{"n_layer": 10, "d_shared_expert": 128, "init_std_o": 0.0}
Below are experts of layer 6 (counted from 0) of a mixture-of-experts language model. Rows are named router (the router's row for the expert), gate (a neuron's input weights, with its number), up (a neuron's input weights, with its number) and show model dimensions 0-255. Each number is 500 + 50 x the weight over its row's rms, rounded and kept within 0 to 999. Numbers have three digits each.
After each expert's rows: a language model's description of what the expert responds to. This comes from a sample of Wikipedia text that the model never trained on.

# expert 31
router:525459431508478424508503491481458459447425559495432560479536533531450511526488537517496498382540565435436517563531480574583452557515456514537494487436569597513564546482532506508467623513521570530472577467506546502450499515428573482510574577529610583552465552461476502466611500369452486468543537458465518539576482491501471496472575518405466583547571479505552543590502448583474492459473585492446539469515487533474464558512501459410459370510501541457469465560432507564414576515518501503544604471447467489503472428515566495398535460557531477476500583491489458539456543470429528522466488387484476447471536430533430492566538452583488446532564424419522520443494523435463504563493493456410423475425543547398556578496503469446489417417511499427416528531573532485474440507453524
gate1:514461557501472459573449349493448511492496443540557445478440401495360526505519492514544439475565512525451501513433457525437460471408565481437502474583428575465572522509492538535423565594571468528401530513482429580513518450547470476521555590423572473494492463569499523471505475529461585515480514511514503500524496616617502473477501603482509507435467517539496468525619490487473487476548420523427422459555543491501452475426497538490478534493478565480570458452472518537487492538536545674577557472528432476478508513522556407438479555521524478425530573547415459476458557503540478501402533428451445445551528517422545506376443465453511548480470577468487550414493462508485471578532541474515517597594398490520464501564543495422508514442426542545511509475521515413524454505518488
up1:519469488468481511476533440571583384599466435487532493448585535503552425440457534388525550486559517537516517494504476548544498486422520460560500522438436433468545428517405481543490441439533538509527545432549457598547580422510464543467427440514429513461549472597494539495443518463456542490470396453550482533515425454501439514539467476580522508446509517486524471528538511466536517525485513388556496450500462505483592531503508546578530392535439479609481528438449502532553555474463514502462503441471549443458443472525410442492444498451524572455499591461533533556523571544450480524487449411495442439507599507465460471488404486434562540455486523492482529426458525553537506402502612523410551456599629450476486532494391573527453481564366500504459420565441453491545552500541504
gate2:549537529562547469494503525550504546434504506500409401496587432498513489498403457471510515520478533367436553506480448563505463461467555476564386455504500486483469480556511482593443474461466469524509505380481500484485548490524455519576421570533462571556503465541449504539528502510567543606492384439551450566472461463476523491439595405518476533589383450572544479552591557510566454442508451474433440469492499488480493562508576530608493460519423523574561449541483475550521590518536497433503411493461486435480482449511526467467534491428411525588465457449465543430538508515544557478489467594547501503403565584483504494516445495466598432554585484534630503540520500472545541461480516492469495509555524479511376522587484412397518579482470441503455575518510571512452511526570519
up2:455467496545556601405474503500463453547533477567504511478466460598457496494542497467327484409504480536419480478592541517588528520467510520567560520494493459488485429542627469453518503507486490567563529546444524416455488505476463529440547521488489482546556494458478562512456552493454469482508464522518448461427461420458470547506481491537446465519420503518539516513526466461458449507411558401472458463498523497416517554461527581561470513499409499528551467534405511489427554547433508510464496539428563538520454515451360507402430530464496546521565464521553529520497557506654460518494523486532428578479456525471462383630442521356510481539473444463479580515479442433432475535510582440451515485424522474584495548538565466389505477491480520572498460579392417513484453447468508
gate3:501450630585514462420529570544532483434529559482469429524515454561428542437551571552479504461519439452574543525475393586405504478653611475496433503548480573490526551501504463492485454448566457557423461568535542445476499395461485554474550599557629508515523494545428458540527492564519472535462428501495513471500506499536537433544572532564627450519521499508556511519546437478518460501526535569405584490519571493521456479611466491388554499525492494518497494523476581503500505479508478573389494551504541576437478396477579590449472534462480549561469469523535549448500470443425533446504508499497501486470523546385604557395478445440498527436543404504469508531421490501532552579564506508527444488548496568457470558497483451517507457542518491447490454535548433430535499496521515
up3:500537421452488489430511469513467452663415499499510458545555473524439437410432440474510477507385466614507493582389507526495497552505510525466541528493497523466563509558480429571491515504490569498519473466573412495621470490465563461478472472445506522535420489479503404549507497416417595500520492502473327442482493544564512497532535526462545479487500518540464496532587464477450471404493543520462518497507470576393487556475500411477426581544487499587525569507453485467465438538502563549556410495477554445533533570424548489524528613452520584550558453588424468521505555526469460480487479523566509586445402450448559499438443581565458517475451524552451434457524502486427522459494460511553531544474478535450489520504498481527464562434423459495426370453534478425484507554496435
gate4:670470445468469494541525513476418478486540500535533473398540573470474502501446516559492470485468496482572539524533535532584509523537467599516582456441547507499536440504459535510549437517458499468454584600500627459471492525519519422458535596578422458502555550509593605537513486440578524459538405450486534513459455474540402465516470483483459494501435505496459535441514515480498561594447468544493542506532426469451451460450612518520525512449560538490416475604440545501415500601474418436478481508442448518512507469466446477507508550543581504564486501471495537497481572457505426545353546538517550601524518530440441482515436454472564568529485489467557507521588482437505434440552457533418475566484460489496528486515552438506444534432465546427433376499425551475492450493364545
up4:460446511517602471475462432366497452514567462545600499527517590555415517422587565562554461461584561477493510511478472520454457576465491465552538517448485535517514538465449524430430500492516450421541430472455525474404480525481528545533473498541454475614554602546544505498562583497515386578476452529512562551507489600563464540487523552500499484450589463504551441442467537468445577519467477583481435518463519533396507543518590495475458443555536458512586544545490501492588509512497473569484470503561474488570577511513530515568469509540490475513564468585534454609462511492465570603408459452393528520529508580565441511435468502457508489437402468495515497481537530482518518493546477562472475473450566414444552495502426501518464424549357531525591505528536381478494514406442509
Structural punctuation and headings. Semicolons, parentheses, colons and == heading marks in infoboxes, section titles and lists, such as "Founded: 1861; 165 years ago".

# expert 6
router:536522455524402468455650370502561528516477521548394568530604532554473490580527463440485428416589523491553534583449504560570474563434497590518537482466549507488571530602463452517559581502480530538541534480529557526493498579489570578432602567599523501571554536481472499582500475400482496546477518452438521504584484380470547489482499558484552541562495491550505539557459484518552521545466485461473484532496571556497455482559571493440563452472543556563556501465519538613379547470494459511485574536459464469582450515563450538535584461566553432539566489416475461563483466537459481510536491436557548460521435482440489444498439456481521423410531490456456505398480517482441548490458578427534513495470469503471437527465408468437457473478489514484476481573591515547421500484499521
gate7:547495540522600506532557570483577327571505543516460468573528570512481430463434422520549456490495526629545506514489446498515526467484623566427538553492527491490491539441449473511484488508515510417503509587512479491471456585429515543433463482533548407538437475411550473491567494489565484454530451445360538512486499514481415506438567457505500465474410525496504466526552567551472404586458561525430569486395451489507395452473502474442553520430472435513426509537518469565538483521493534513509496573543456551447441467542468523520582523463413490592536566508492524591541517533473332533486483489549454521531527476556464428512432389450442357553487510530419436514521512493467516538526469492556524534583498501522506468514584516511488466556478520507483511503519455427384434460454490
up7:539454424451527506493450508588503524479508473494453542526482455469496478503456443486503431572459476511476546493573554517506479480599546489564518492498516465459574588508461473436536482471485474481538450538526407483450530526422508566579491570478462540580531600543580593561485513397482536454551420578521515422573423536503418413517582467505485521533418570512440513484433522483469494486502451422384429583591485483470428434567457520521518424475455488450476460434501495446532518417480588521530521427533573569494451512497630506480413446398562526609504563460512571445548628517458458583529469503597548491573520550591504426533575447508502545523450592455537437551517453493449468454453449514489372540443530578435447519489431487511512494504494502508542560522503534472551468517473570
gate8:424501501532599399366406488454461414478527573509502514457455531537498518502447472430493532532546515546469499482472470519486529520506524468521407546576502504557463530473567507551496453551568497555450499570457577494593585559494520448537475488525492579510519512441454569472496467434578517608497502453524489470375533469477488452597592544547518475449523497505451540566510490571457523476435525446417562506425548491431521535509596425486434541528472488537540489559566537536474469443461496571473546527445466528551539515415449503494479523431534509486475507472444503441418572561555476521462479550532576538466475514428574513490376429537481543542484516496505539418506422447568428543484547530512430544563591579540598344487583509490411459508502502390487590474463442569424477527451588
up8:395515447565553426514468426526447478475481530473483590483489541524530533561483501523542441451572523474496508603483499526489519510470460596463508527511516575556473479470513537500488507520553505476454510508377494461479433482531479484439579476519581432604551429502560557470523403382441563548536475451518572575445530548509483483471427505607488563502468418459445492429467448460519467461559507481477436509492483504478415514520444506603521425476531510406406507453424568481476655557543474453457449460478519552645489435507446533494536515550480445513366467518422486531466442461468496431533524528477534504386478506407468496538532525462504476556561503516456436424435536562543451573499483494540497606529514579513518499430407416544484515594445556426462507532554483515391568487495550
gate9:521428505434528557570472469484464480477457448487516500579474506501526573480502490483464484517526402558552538551412521500546384509544403557442488538510549529444412530511505453397465509548572452463542505556494526554429473526478507495626545563548524543576460470585476527456452495415550499464449494476415598539482487494448394539525491510493489414465465486551538461509462337474573383504512506550507479548528534477328477486516434520531457499497481435477576528549450536440457561502437507473477433476522527429473519398455472567485568516487493431569464546471477468443570477472532388456515458567479493444507562473527481424539534510530535459460544469538640463495524518562480519465485505468509506587519523537404496475402470515573456503560395394554518558528410489458402570475528545
up9:380546561451499507510517474449477598506465516556512597546429519579417543479419451444571566511628527515422455495449409460446516564395472447530464565391454501510461494594531504547530473394557457564495508447549563518454431433562513495489481468511465539502478450452530568517549540508508446529521407494521494603546523483486475485562540475487539542507509566476523481507538420481579449546515458475460545581477505484545488501505482459592471496462595429589532411525472591494486411549521450485480454498501456518473562430526481531504517559523503512501536448629533510541543492438469525448399510500402513537442514446516498399565483599511524564542501499423524497538465549473405484447475452474557557635528451420485542533479470542470467479546608524617468538541443495477479553514602565
gate10:415558511524482534535487386527500516497429532449521498493499526457523422548567493531544441540604510445614476552450550498525415550450450487545549468530498478576522417513545552536482471430500483499524551361584531521505529532509484514510495501450478416585490478524591512442527402436508474525542457441493530429437458442595562438390494529437480493433522449483471449533542379501539493433500574465503502525516492508498433478503561514471548490443524473428623489439520535487516564495532403481474455473581512464554447579529468458495615460489409511451521507474548504445558496495485587517427475453493385522489549524403586436432563502498472451490512529534439506406489614573598470497462596492409436537466502520566465486456550489495454592558569479484514461505521464564483610497396521
up10:469461512590417483618624524515478489539558467513500467443546545418366555507539453582525511450479424486451436550393486422523491496550437554574508504539496534517571541506509493476515393492476391453508539508558570450523547531521602490465529470461492395444400491480465485620544494556431448448501563563478434434407484505472617499556527521489473539571409541443485522520437495478523556434489453325595531633512459507432449506523495470475525525522552476516452550542514451528518444483578532509541487558497520516565514587516530540545541492475546471481532498456579545425541433483576490439537521482396473519492498443473472503478506471566502425474518481514509518565443552582530594428513455468450526381545442538460534466451550463478540514520545509463445424497525481477540549538472499
Infobox field endings. Word endings before a colon in infobox fields, such as Or-der, Di-ed, Prec-eded by, Govern-ing body, plus table cells.

# expert 16
router:525481435487451491508625471517441490465427530507469525443519582552428447545442434433521494440531523419511448562479468470546457586514468561471583456439571519514546504459471562487423542575529474554535456451475438545465441535498550498444545514548542620517463537453437491547538576442518509457516551426441447491500488378592420527498515566445548508549554549547474478561476447581540543530496542494465538509506551488449496545551533390468475415568526486545485467498519575564468501545447508503570547607431441408565506431649518547472496426525585417406517538426524483501545559516433533580537474426431500462558463390492505480571554486538462464431467366494517443464538492482450515526432465446500507529490482507489543483357452486407495497433555470420484461528467487493528454485468495
gate1:460473481503462464531473454551534402530467565543499375482547393501340562507476543490533435570626521552539542595395499509529500498512517493558528539501481543467515512513500532518501599566609458606369612543554506520519528510495539464458521526459546487518557497501507549402461491464408556526543559406556425516495434518580423472523538624542456495456426504535458439482611479557552564468541403542460536492553539561467479454510482502548410519502479608519512497505451447520543442494584493561515519532581433450488538540495458474474505544485485483494423488473434374534541554466551592544454484514457472389501427493417476475480378513497517554485511499448583532490530447488448476528552529531472490545546519476408504422490594499463529509510517549510479476492455443555486504504536442
up1:546464541497525439501519455457538407489521421526483486559570543464570468421520466429474555489581567582569487479539451482448492419462523454495470536496470458509533423564378543528461412433485450429512500439541445667622505466461467532548512436485488532406525520589508412539429424511551571465395428584465517480551417456449497449627449474520571488532524508461496481542506500484552492530523472455583487433504527419532487510513443514567551458502456562561560537488447494492477493398512519484461466441510550472480476462492463422467469497451536565534610603431535503489512565493565449525529515421519446449515564490475472506433478429503530524419480583518548529441521475532492447444475563518467497460517591451513446568578402582563393465531432446519431459521546524464479572539492445
gate2:514544563511514436479538609541428466486565503504347500526542473554481502571387447444528584501567460436464461563420436585503468413492435478600460469430496491511542528634494546550532441494536510519466538515450461435472530528381500524501520499510485561522542479499544547474464462506476547506490486433549495561378498530479577582483505493546486483539439459608481548480474564478484506437501473496447469446458534509472432521568638471648438459479436494538501538468483436555480539604530485429451415462469430471512450451500477478481545499549437529547424490564528578389444463498429517510538498578489522529423568542477467532541385469475597541572504508598588584593535462513521471498504557476446541494477532561487475507499544481527564524566475474478445595473479520504472525545589522
up2:440489561501541545505575462501457457532597560486455582448435456464493540493563487431443508447461574451483461451589464484555552586446454528554503448467493539441469461500558422463471503462541487520562493470418508399525528395425502565481592545554452503488531459403466472565481567505489467539489526483456469444549434466510504603456502458493449558497555431543511472479561519529494439505399527368404483486492562504533472560467579607556450463490440478477595487483500507515478547472473450462532441501481464537529389489461420500449551489452581596554595481562511503585509564486546485487531548487471577502444537502496547428593479582369539487472460572523489602614459445542378510556456567474498511516474568452487461612504549515482518531481483502559510496530446498561454388444520475
gate3:471472588621532434397505541538556477455471471436420426470547481412501487390518566542444527420545433408533524519479473516496556405534576443562415479565534533483532556502519474496530363486532463575370532514501498458508426493481510544489513583595540495470449510512416462486518512590544478476435434565493476541514520535490498477535569468571519464546508559413558587510552463448549490507529538475460593515552629485496441564528486455393484488475554487513524571459422485541529528490521487507369503555463431505452516463484455561520487482485456585610560471541497558541554452485405484502534463513471505500521522469391550455492505532445540543487534402495549536519494431444477555481571465467520493469458486540537502638546455535454473429574583534500425459485532532409548483528579536
up3:543539444462487517389488431507485450623444561466478453468496429526455488505459422582500441504374488537505494535453500475523486552506515533422550551556469492440509556547444433583471512508359493467531511488473450471523539494533516490453473501460550473536443461524468435527573427482407484440458438501482407473521468545540578491564581594475514533519551486607422548501516422398492471534459504445403516522516473613541416601450431480472433611458521506519574548513512584468401516531483487579585462507478484500534515566447596574508489547499478518503436483548469487492503564496447508470550475526502539577493537465502427584446408503536488524484410504530467387477513510413430471476532470554531482517411428622486505544493438436555508442494533469528424428502520409487531483537509382
gate4:553484546463437551500507544509537469529506577515585469381490493507448525453450482550476422461530517415539571529554406476636509557521504554452585437471473513443565490461479493578540569501383538531478543540485564548478435451423449431518447519483404414496473568495525589501533511484600474530550488503378556483411480461475391492550426491528462518494460527562435506438462547523456539572411496450501487486469490530478477460518570484555511428433501558484400502532511513479542529460445417452490422535429505513511461435517455522568506525577583536502559487550484581517489526444405445575439468513495486502501458535487488411556450563420583505520560562498473497530520482457619441452566373510417521421513531522411513421542497461568485612479497510443571423503511514520482435506443527
up4:494460523545512507445494452387509488381494533485611539540469571523520468553638558583531536498547548507435555483481498533514481500548523498454484518457459482542508406525441522419433590532542523390592419430336435494463536541488555519620523515474407477553576523563503452453576578504481402517490432525485463532511467511621506598510551512474528486465609457477435478431562522439451568520539461522525421526498480540384500562577494441480461490532593454512576508475454502476506466510505465545515475450482581510528537441485464482593421536555491509449493457530573539567493536542480495521432478478382543554485531561532524442439486532596497427410487476513521497509548546570632524497504587534470453579499546475551509532471425545500478473506449475479542529497502536496556490539498576
Word-final suffixes. Endings that close verbs and nouns, such as -ed, -ing, -ted, -ation, and -es, often followed by of, to, in or by.

# expert 7
router:511520474523446465505619416495439456560448516518474533534557548559464534528533508500492479462529543473499452561478505601621460438525509565481541499503562523487541539515498465448533578549521568472476526419577449569535502491413581566458609575523560574529486609514430468520493520439491513464546551404414498501605512445603508485519523544483534541543521408542552537574504436467520521525440558549394561509548547440517470651505533435411510451494465498529560462528473549612386507564495512508526530475464444450535466485550533514472489446520480474526462565499542502518447564483437486585594484448569534444478524441445447406501445441562535412446462509425564616450508554490510478535489562489409480391440541483503517588482500530489483453409499562469492592527518521533485412486523533
gate4:557493446504496490463496507495475502538567538452465392498512545444505552487428513471493511476558434467504591500554463540510487422502504660406538460486509517431571362486492508507537409455400411543519604574484566509461517418501441430499462515532381494470555496546569562581503601405581511464501426520420528575485497423556316511495487437578495475523419469528454466490466529549487549583439489528498549473511493541489539405489535469539505535428508511505405550539482541523504565535480500456478458542473552537492379451500450497504512559583588515527550498538426543503447531570562447509500531527459573589479537587452503428509435509407584542541528501456455472525558514438545429464549470559454496508482457500473478520524580495538460560486477557505451477391495536501491572454455493
up4:565480539556544521487450403349496443483511510553584548536505575538497498465580579567622563453534498525504501478457523518495486456533509535502520454460491509588440519468494567459469615526538505438557471430516506419454527478432542519589480490536498462543534546558482451438503583496582364512446415522436570504496455541601359508600481552515583424511587473491461489492480538459461558448536523506509412470410538578444561502508441503502470441537581462475630509534484541460558506546515525567487497408487588436596513499480502493536408559479474495493542519565549517556511515482530506587495515443480466576491549542537493492456478463438567511475443422465507481526524536458511423525481511541402479457461538456472521468529434500540472398498452387529529533520565478461485549475559641
gate5:491496517513409608497532465585502457528603473599487496401532512450456527572533496474573457473549485534445533614379506545466495460479487512488467553450459529409380529619449454481524539440510491426465544566533529563490499435440560546432528510458513540544523512485400522548524512450508518511410428521425411544497504533507507456557451502486540491462511481527370505531448466535495508497514482535547463532483527616402478450415496413549584537528540485544557542418528525576433499506480561537474455510541502510517440477645512494482510555463501526484472561513531504510467469509464423561546583456571481475509498581381473450451455447472476627561508560557431448508535461478430453533387479521439587460522501529534489455527483455472516489468538367461454470571431557571543473499477430
up5:454519543372623526487551529526473477554456433461521564523487494556525489520532508433498483473497452482455438494533464453440489441497483504423436577471560580557398422533425448474578534502511508442481506481513546532584545561491475585630466481486463553534483606464467471536455527485477496422423514492577366459550481564505432494523511546476544557564533575483492451531483479492470513487486550491505509529375480559457448538513492467520568434478539508534551553497593581548375488469478486441448430546481491561422589591444522466577532469557508527453599479446460440502523560594520529521475524423510516573439498596486488533500511490474486472531431489463478621501498423545473552456517567575417531459549462494470457488595520534372486578464426525570455451540565522508518447592424490
gate6:496553499493511514421568544519563350512485436506498550464526547524503506414518481538508479458552514471470528546580479509440503450467560513512493550476530412525443511548541575387566518564591506421616417416411592443572418511474505516532492461527486504514508585470486524490500432509479366503467443507391471481511487513477542515410488515497492449427463431499554458480495487471505543429451339475440485495544409542555416479493438546542512554527552504557510524458439486461446413514489526530510489570564447487443525557564482485568426398522484388476491424541504457483448551479496518523481514583441525467459504516437457626429546584510523470550495560463452561527457479507489528508456433557467495447491573482465503499476530548497501481503630430580532448462378407440552502528577448
up6:479504453545510584470456458527463429547533511506470484479459433552471527412570488425513495482444519552527558468501535539534607562518505548456516484508569583490495509487449510451422491534500465468547566552534526578552542408467544525478540502413463517440398557501532453592509495486466519529479512478453522587553491495496569558456501514500509544511507421461555592449445500551533372499526477524498541454383472481526462534457556403537432516477516428505339583503512467592406542401492550558431483532509482460375490495511538573452585504547449485435443525449551664535520607534546536422545470420526473505542512577525495500494610456595474542459434462512472557547463531538486469466427570606452532483552478512570503453538485540535437498500452540565437539470526461538526407426514528
gate7:552452490537571499511525517570451406464517450529510377511539562533453406468494425523553463466493494626527559482446432450511531522536552522538544436500499504410477468438507431483534489472460487479540513530530489450429489546483572516440447523498565485462508557477540441514585433458528487390532463491436550518497463484528465528456497413503514496520392552500551466506423513555470454492477488535510657604494471437506433432595511445456519511417482380542456479539483514546460489446485514491460454531571460528620405517544499548561476485425445447592563574482548522514564571514428420487429521499618480590484507497531502440602472347453448421559494557508483520543490467418477562565460459488524475525609422478522461622518522515484446562468425555530545483467504523476481464447519483
up7:562461520446563417564444526556451581510559502459456520439524467560462540533470484453482421545460548478505557508508510543571494468526478454518506491445575469438596534458498467445549501513469472421520437537512425491408584441466509582533464531458549525565505536497504654567500540491463478533542435509492413475582441485477490541530547436523501483459389567512415563495527536577565483443513469445475492473577511431446378423513416495552518395480487546442555506534472562437467510430539599504573536482560573569513522446514519494499462507449471442597551568482477543439455642494433471482565408556547570594536509613549509472470556477511461582471472525456592428546507434587490527488488408513575432477448505483494436573482490440503542518537444533521433530466514548549561431489525502
Table and infobox delimiters. Pipes, colons after infobox field names, and line breaks in tables and lists, as in "Time zone: UTC" or "| 7–11 |".

# expert 26
router:431509445558488448482570508421470490509509477519345533509605511510490538556506446480569485503577550499464442615558488480519470492513460529483505498529528591555461566489475552576412539629456595545558483466491554506492515562497538562463514535558492552539473604480468499558501532483460476550442518498379517519522453367577496484474571529480558549647562548469456484632535494500463632479470454450443547575561568501510500567516533511489539484545518464617541477472474500540411529536488451557615490535412463482478451534516472546437534524591521458467583486478484500517446605586496463560440423536441563439552513479542473473548571548470470433483433456450508556460560527484439563505443565470475455537451524512496554506438530504444512467552532488461526396506531441432475452473452480
gate0:509518477534583459591541549400407499589406516526507428453569561472512520467448556501457526490479429579521461547586609473478472523457434451588548488538446520475492471502549652569463540622497516500434486506434420650552556523507555541487473523519502414571431514569447415492536488585463517504408516498534531465621427508503488547542467616500444458512546561465455424447585552464595439505510447551528516501556433533551498564540521432423558458538531431455506475486505512495518436430468501536549442485468475594515564507500454516390431470573535540479540523413536487479414501465522527438531510438455566498472551512473491487484563491441456400509483496414427571482541447543500515535451453531474416492423530465519504571473491403523545536457517481490504483542475557530487494523479544
up0:476536493474438484530469536541518551509517524524466521593529487542504495476555422573567482430519481548433502532436493540554611449572463488500493573470498469482467560531520578441497478456448507529500479494487520449594504421535443542498532540572585411453529463522505551453474542296629521485488523506497518547512446459479463513511487578395451486398459524518482499505564431498531505480563427454532514506458534463556428501520424555456504573477451493471489520461587520533450501490509492582472509432453484422536407492406454522397520314391657480487578464510581528514466478397428421515394496470516443521504531510513581494480454531518512467530507522551499483418575525440441447468481461455552533519455534419480495581484518546575564478518524440541473564489500562425475451504558476
gate1:491467423504497465554492359498554383561447465500552448489519460516441530569459496440484531592602446584477522605498484468490417467461554462515535523480491572507545481570548535497458485620539535487471516491533510548479435529534515452479495473418567507485522529539496449408551481453476529529445543440514423478518494558524488432434501572539486499399544448531446431484600491519542516432532448426496522459586500497387439497501461426518449505491490531464613432496484506478473451534509496634513504459623477424455502454521465440406474532499552474414457519416507371469509545539611500560438500448444503445451604523480532449407406514521433525466451501412530564554506458475488457499569481498447475604587508474502536442515525466436429474432452595564488467523498523458512543490517420
up1:489480526574473500522499448551528386500574359472456542427464503457648443482458509380427598492520536471575491460459484507453461443387482513461462542430383466497552444518490488586478500495470519448473489410539502592537548481502438529452476474511475501395488486538414524536441390544526494523462470495491466516533441410420442454555400478544559446482494526485529513531528501564523457564531503448526480494473529511514493559464535529620577469494480542550551601496449454507459579456498487426545478438481629521478440392448418462488453457462513570528485524434488490541530505531495488501488507444508481427518591483502460478451380499351544519483444550461511439495460485506510518465530545619454498464509572422420497559473479517537471584523430425456439509511538492506530616520497472
gate2:513509519567504455478479537518473519424542521490425442521608474544461438543363431431540594512466422482500460548415535487503498431469466492467468458451404545521576517540516480489452506427480540506461541515459533508498491502462466465537506544514479489523493400511498458465475545512533533573514416473520534607433504502458530511412536436492467491520370468531520512517480541527575518480467519493404421422525465486460408539509572438642509396560449459467445494559429459519456559515536461462518391483498508446433490478473523597495541507494343504558455527481450523425496444577498571480534512521512566474499585516489521492532444536399581510572611488592634485477475557545473459526433489576462533526476508496421425540505519468433555625523468377544451567472496582480462491503539534
up2:380478534543526560438517470525490430572525547512471527479509514459504507569498495374418490483493507506436451405571448415508538573433489564511550550454449592455519445459584532442465503445528399557579533468457519413536511453421436574418577595527436457480542446474534517535461515427536439544462503482469475547482526482498493554528474439508444480492426464480560478444506517487498490516367595459446491443485490534504467545477532559556495520506418424481568481548420495542446487534441491516536444495424538528472455490506430571439503458478490565500551452534518455580468528537648498513480540456559495480584490532443544428608467501366480491522422488516570554568511489536407509576451586490434515476448474447467439548513541525420583459464443527584490513480461436562437422528530398
gate3:517455593588544435498535527544514502430502517426408402451454394554470537518531531530463505509513412463434537556497467604493493481667595502559474506520443549520533465492499469504493462434569459592420518488499597495457431442537381544508521558581554550554527532587393483446613519524460528467534500483506415513531495436484474522523565508576547522516542545481506592397547467492486417472545538562428569469556495479470458493496487513414594562478479450516518526516482481496494489488520467512417498529531492585497475491462475516467439550510500609540531540486528528439465480525414535486498527523448543553523491545477538543439472526443555434494542332473487469425461434491541540447525530532483400430492437505539435564496503507402527434542533553503506497492561420459561534463639579
up3:538561430517482460429509500518423402538481447469524404485519472561376477468467491557451450436414478457493446472469519464527500561558503504471482574470458484427607642515531492476536537517471525516589500471566473541530539477509512513484479523417543489579509532550548420528566433458458492557455401507592376444453611547492502513531548544443540532490462574571363472430552436470494405508420467457445528529483492565505486550516439492458445548490478514568541631518486585471497474534469469522535439508475522468567544614451559457520507592547472535496471516469448472487499528395515510496497450472484501521488542504536440490472468552560464503438459475595503350514436423462418541453534511519486490537470431463510516426542431476509507500432527521496384366421527543457521533503569460
Stems after prefixes. Word stem or piece right after a prefix like un-, ex-, re-: un-le-ashes, un-us-ual, ex-amp-le; also However, success, lead.

# expert 9
router:498498384514482413540576465516484536526439501462439519518558545565457492598453433516519511395527513445498584554470501540556427514530438542484497456503473542472487592549473596471488631486515517484540544474529540572512476534465577534458649568505516622479545501492406497543504486473446520518523564401448472501485460467550494541490540524457482516526499475561503545542519435478449519510499579489425488511557534543458521536598483450479460428532441549555526367561490541543433568504453533423533582485416500507515514483560508517515544445503488451525487547390465483502497583516450491458556436403498523360540501402492440421476492475535535454485424439396621531468521506473435475492400545447475459478447563467468575555490471477446420402423547529460485520489618579485463470528527541
gate3:474431567612598410418461456512473469482523504469459500453528448512427424446569643528506455443570464455560545532483433551480497392650577504552446444505507544511523521583457466528460392439489510611430416460527575518462487440441480553484570566535588483569497520510421449467534504573505524524461497485500400537566513458497525435540533496583519543514512516607494493480471468494505495552562532520521575549497594483493462571569506498414574542551414482469492508545408523481533444479547504530412457537516522463449541483431503577529473446475472548573511506510568481457537524492379565522575532530503547477473484526465575561432469415462487560485583454533494505564481526483566517478557461466456429439510430466481536590476474479463461452512540516623554552529567453456575538488466482
up3:565564495520528530441547465507439401537461529550542433501530463555438431481438436486473416516380475524493537518462515507477489572501544526451485524523499494394624545543472536563507502451519555519622444484558459534502515487426516447534400490347495499583435558473524416532562467483447439552482442526450358428477545562544554504594545590446537501507532544602455528475546524488527456431461551489441521517522508515453453625535502438510423518510498528593543546587449614453488473512376520561520440508408517536507522556444588454513525551498405594544494468524468487553539559454490487462481421476517500544534560529530468435446452512524430506478493468503419440487524465425411465452466460496453512555527497561454525475518462516541501556412431430508464415508491550469555480527484438
gate4:540480489509491489453491507471519512501500564461505325467505492488465571486447425437458487440462499457546549507628509467594496476492461689412499392502544526454565367426486510455561449477435511476514571540470582472458489497495508442474452531565351498506535536527561534564540601463558439464522421505460466506466534500468388461536436468577485468536566474531460494422532551432472552552470523565590504503540469505465507509500554487460467502436542547508427571518478556443554539528510446445482446541462531563519463488535516513499577569598588517490568492533436563541504540436514372584462496524473596559505479524532434398506406451511640542533493457500486510445488495455546463466578466512447526477457409466527453495518551484460465504462471494444457518464473532557505479522446447
up4:492459568522536548471511381393512504444548553513560483509485577551467485513606628552523538471592539525538463494513518510502502539522512535454443457428446521552518562435523526424482573478475517475621452443474536436478554508496505548560478515519415459624581553530534509509500518420514396503504428468544494524544589559576432501559557592490540527529626455435514488497504598426424549456494518535544431468461477533424516550499439495449419519511513481461583552534456490430542481580518492537449467403452504476587475500477539508567451501525447561510510523529500521509495533448452567579439437501442491599553545480511501490490400439503535479478440420479498417477526528514568481500491539519494484485421547542538475457518443508530447409533427429518533557513582313574426505454487568
gate5:547485496549539540421503467462522445545591418599396492414454542457537519463480529415535392462558503487461489559414463603452387491468465498489477515539483493450473568655481520480501572478536472455493452501535456532527529454470556515382502469535486562552492478485441518505509557408489539590449441522497384567453510588493436484543486553557529531519527481465361444503528477454543486483501536489500560569478510542390423560484452446576479528472545527454558528373472526542424551492431522587461481412572546543523412480558506510485518545520483510503466496563451410494431505547495427531607552468543463541517469646450521476555521490509479464536509514587453487543536464431466432565483559570469593447562533497539469473515493449482415460446492413511494503532481529577502498442511549
up5:494463604454525458460560542547477501506577404475510470454514556519519499540552482483481496577493490497451492449446439426506420462467496501440521548478609631509478523500429477524624496422494495483459494518508463542487510535470504532541420454589495589475402557499498434494517544461543551417439526512603394437604504486538457478569479571493493492496524579506504430505501499423409527465491441579533495460456492567523487528453569487453543509499540556580471614464553520572464464457462547464461467516493514579463493497452572511544496570520509593400504436445515434490519580648444567470444515427583523546426516585494473435495502515474443536631445471526470564517514412551459614500530537583439476472515488414461583485500463488402498508492457553521402512565526450583537469503482490
gate6:491595527510428550456485498567570416481558487543516430515483545470570488452554527521469446598569494453485441492595423505457529492498539458493521488465474532558456513531626565425526507576532406464492425388485537531544463473499547551598600458537485446565501449454453475447484468503555459486424477529505533527446451480477489539411452490495486543507493474445480548495531455490459467431516441465467485444499439470471446493461456529489460422547581418536450519436482540558496442501522567545574517511515382523427529513515474520573381386423549491459408426563416475523422519472502595469436488531479513510495625579406458532409520572497489487558489541446458541431501505475514550549451425594462465467516577544436549523491599564473502447461587392568535555555457478545553472462491449
up6:505495509531454546443416439575424504531549498500456555531484497438452556464579466408519486515586542559446554515454544594525643494512483459487480519469473567543493454532464473458400457504490461489479575567539501563487447494522532474414479475444461429566418630553472440522577500428499541539499532470520513594503587500455498513553482578528415466454537480547490556539512525591443456481509490582527598438419481492500482498534478397505515511494573409542469542480563497600448554441519599531466554460413449490392536450380554514422535431505450545457451469537539584507513548529502557483563536463615455441577469579511510499544536428516561479490511456512511573497505579566483514552471544562455485440569491364532542468542496579515502482493443579489490517505528437514462592465566523
Brackets and punctuation. Opening parentheses, brackets, quotes, commas and periods, especially "(" glued to a word, as in Writer(s), Postcode(s), SMILES formulas.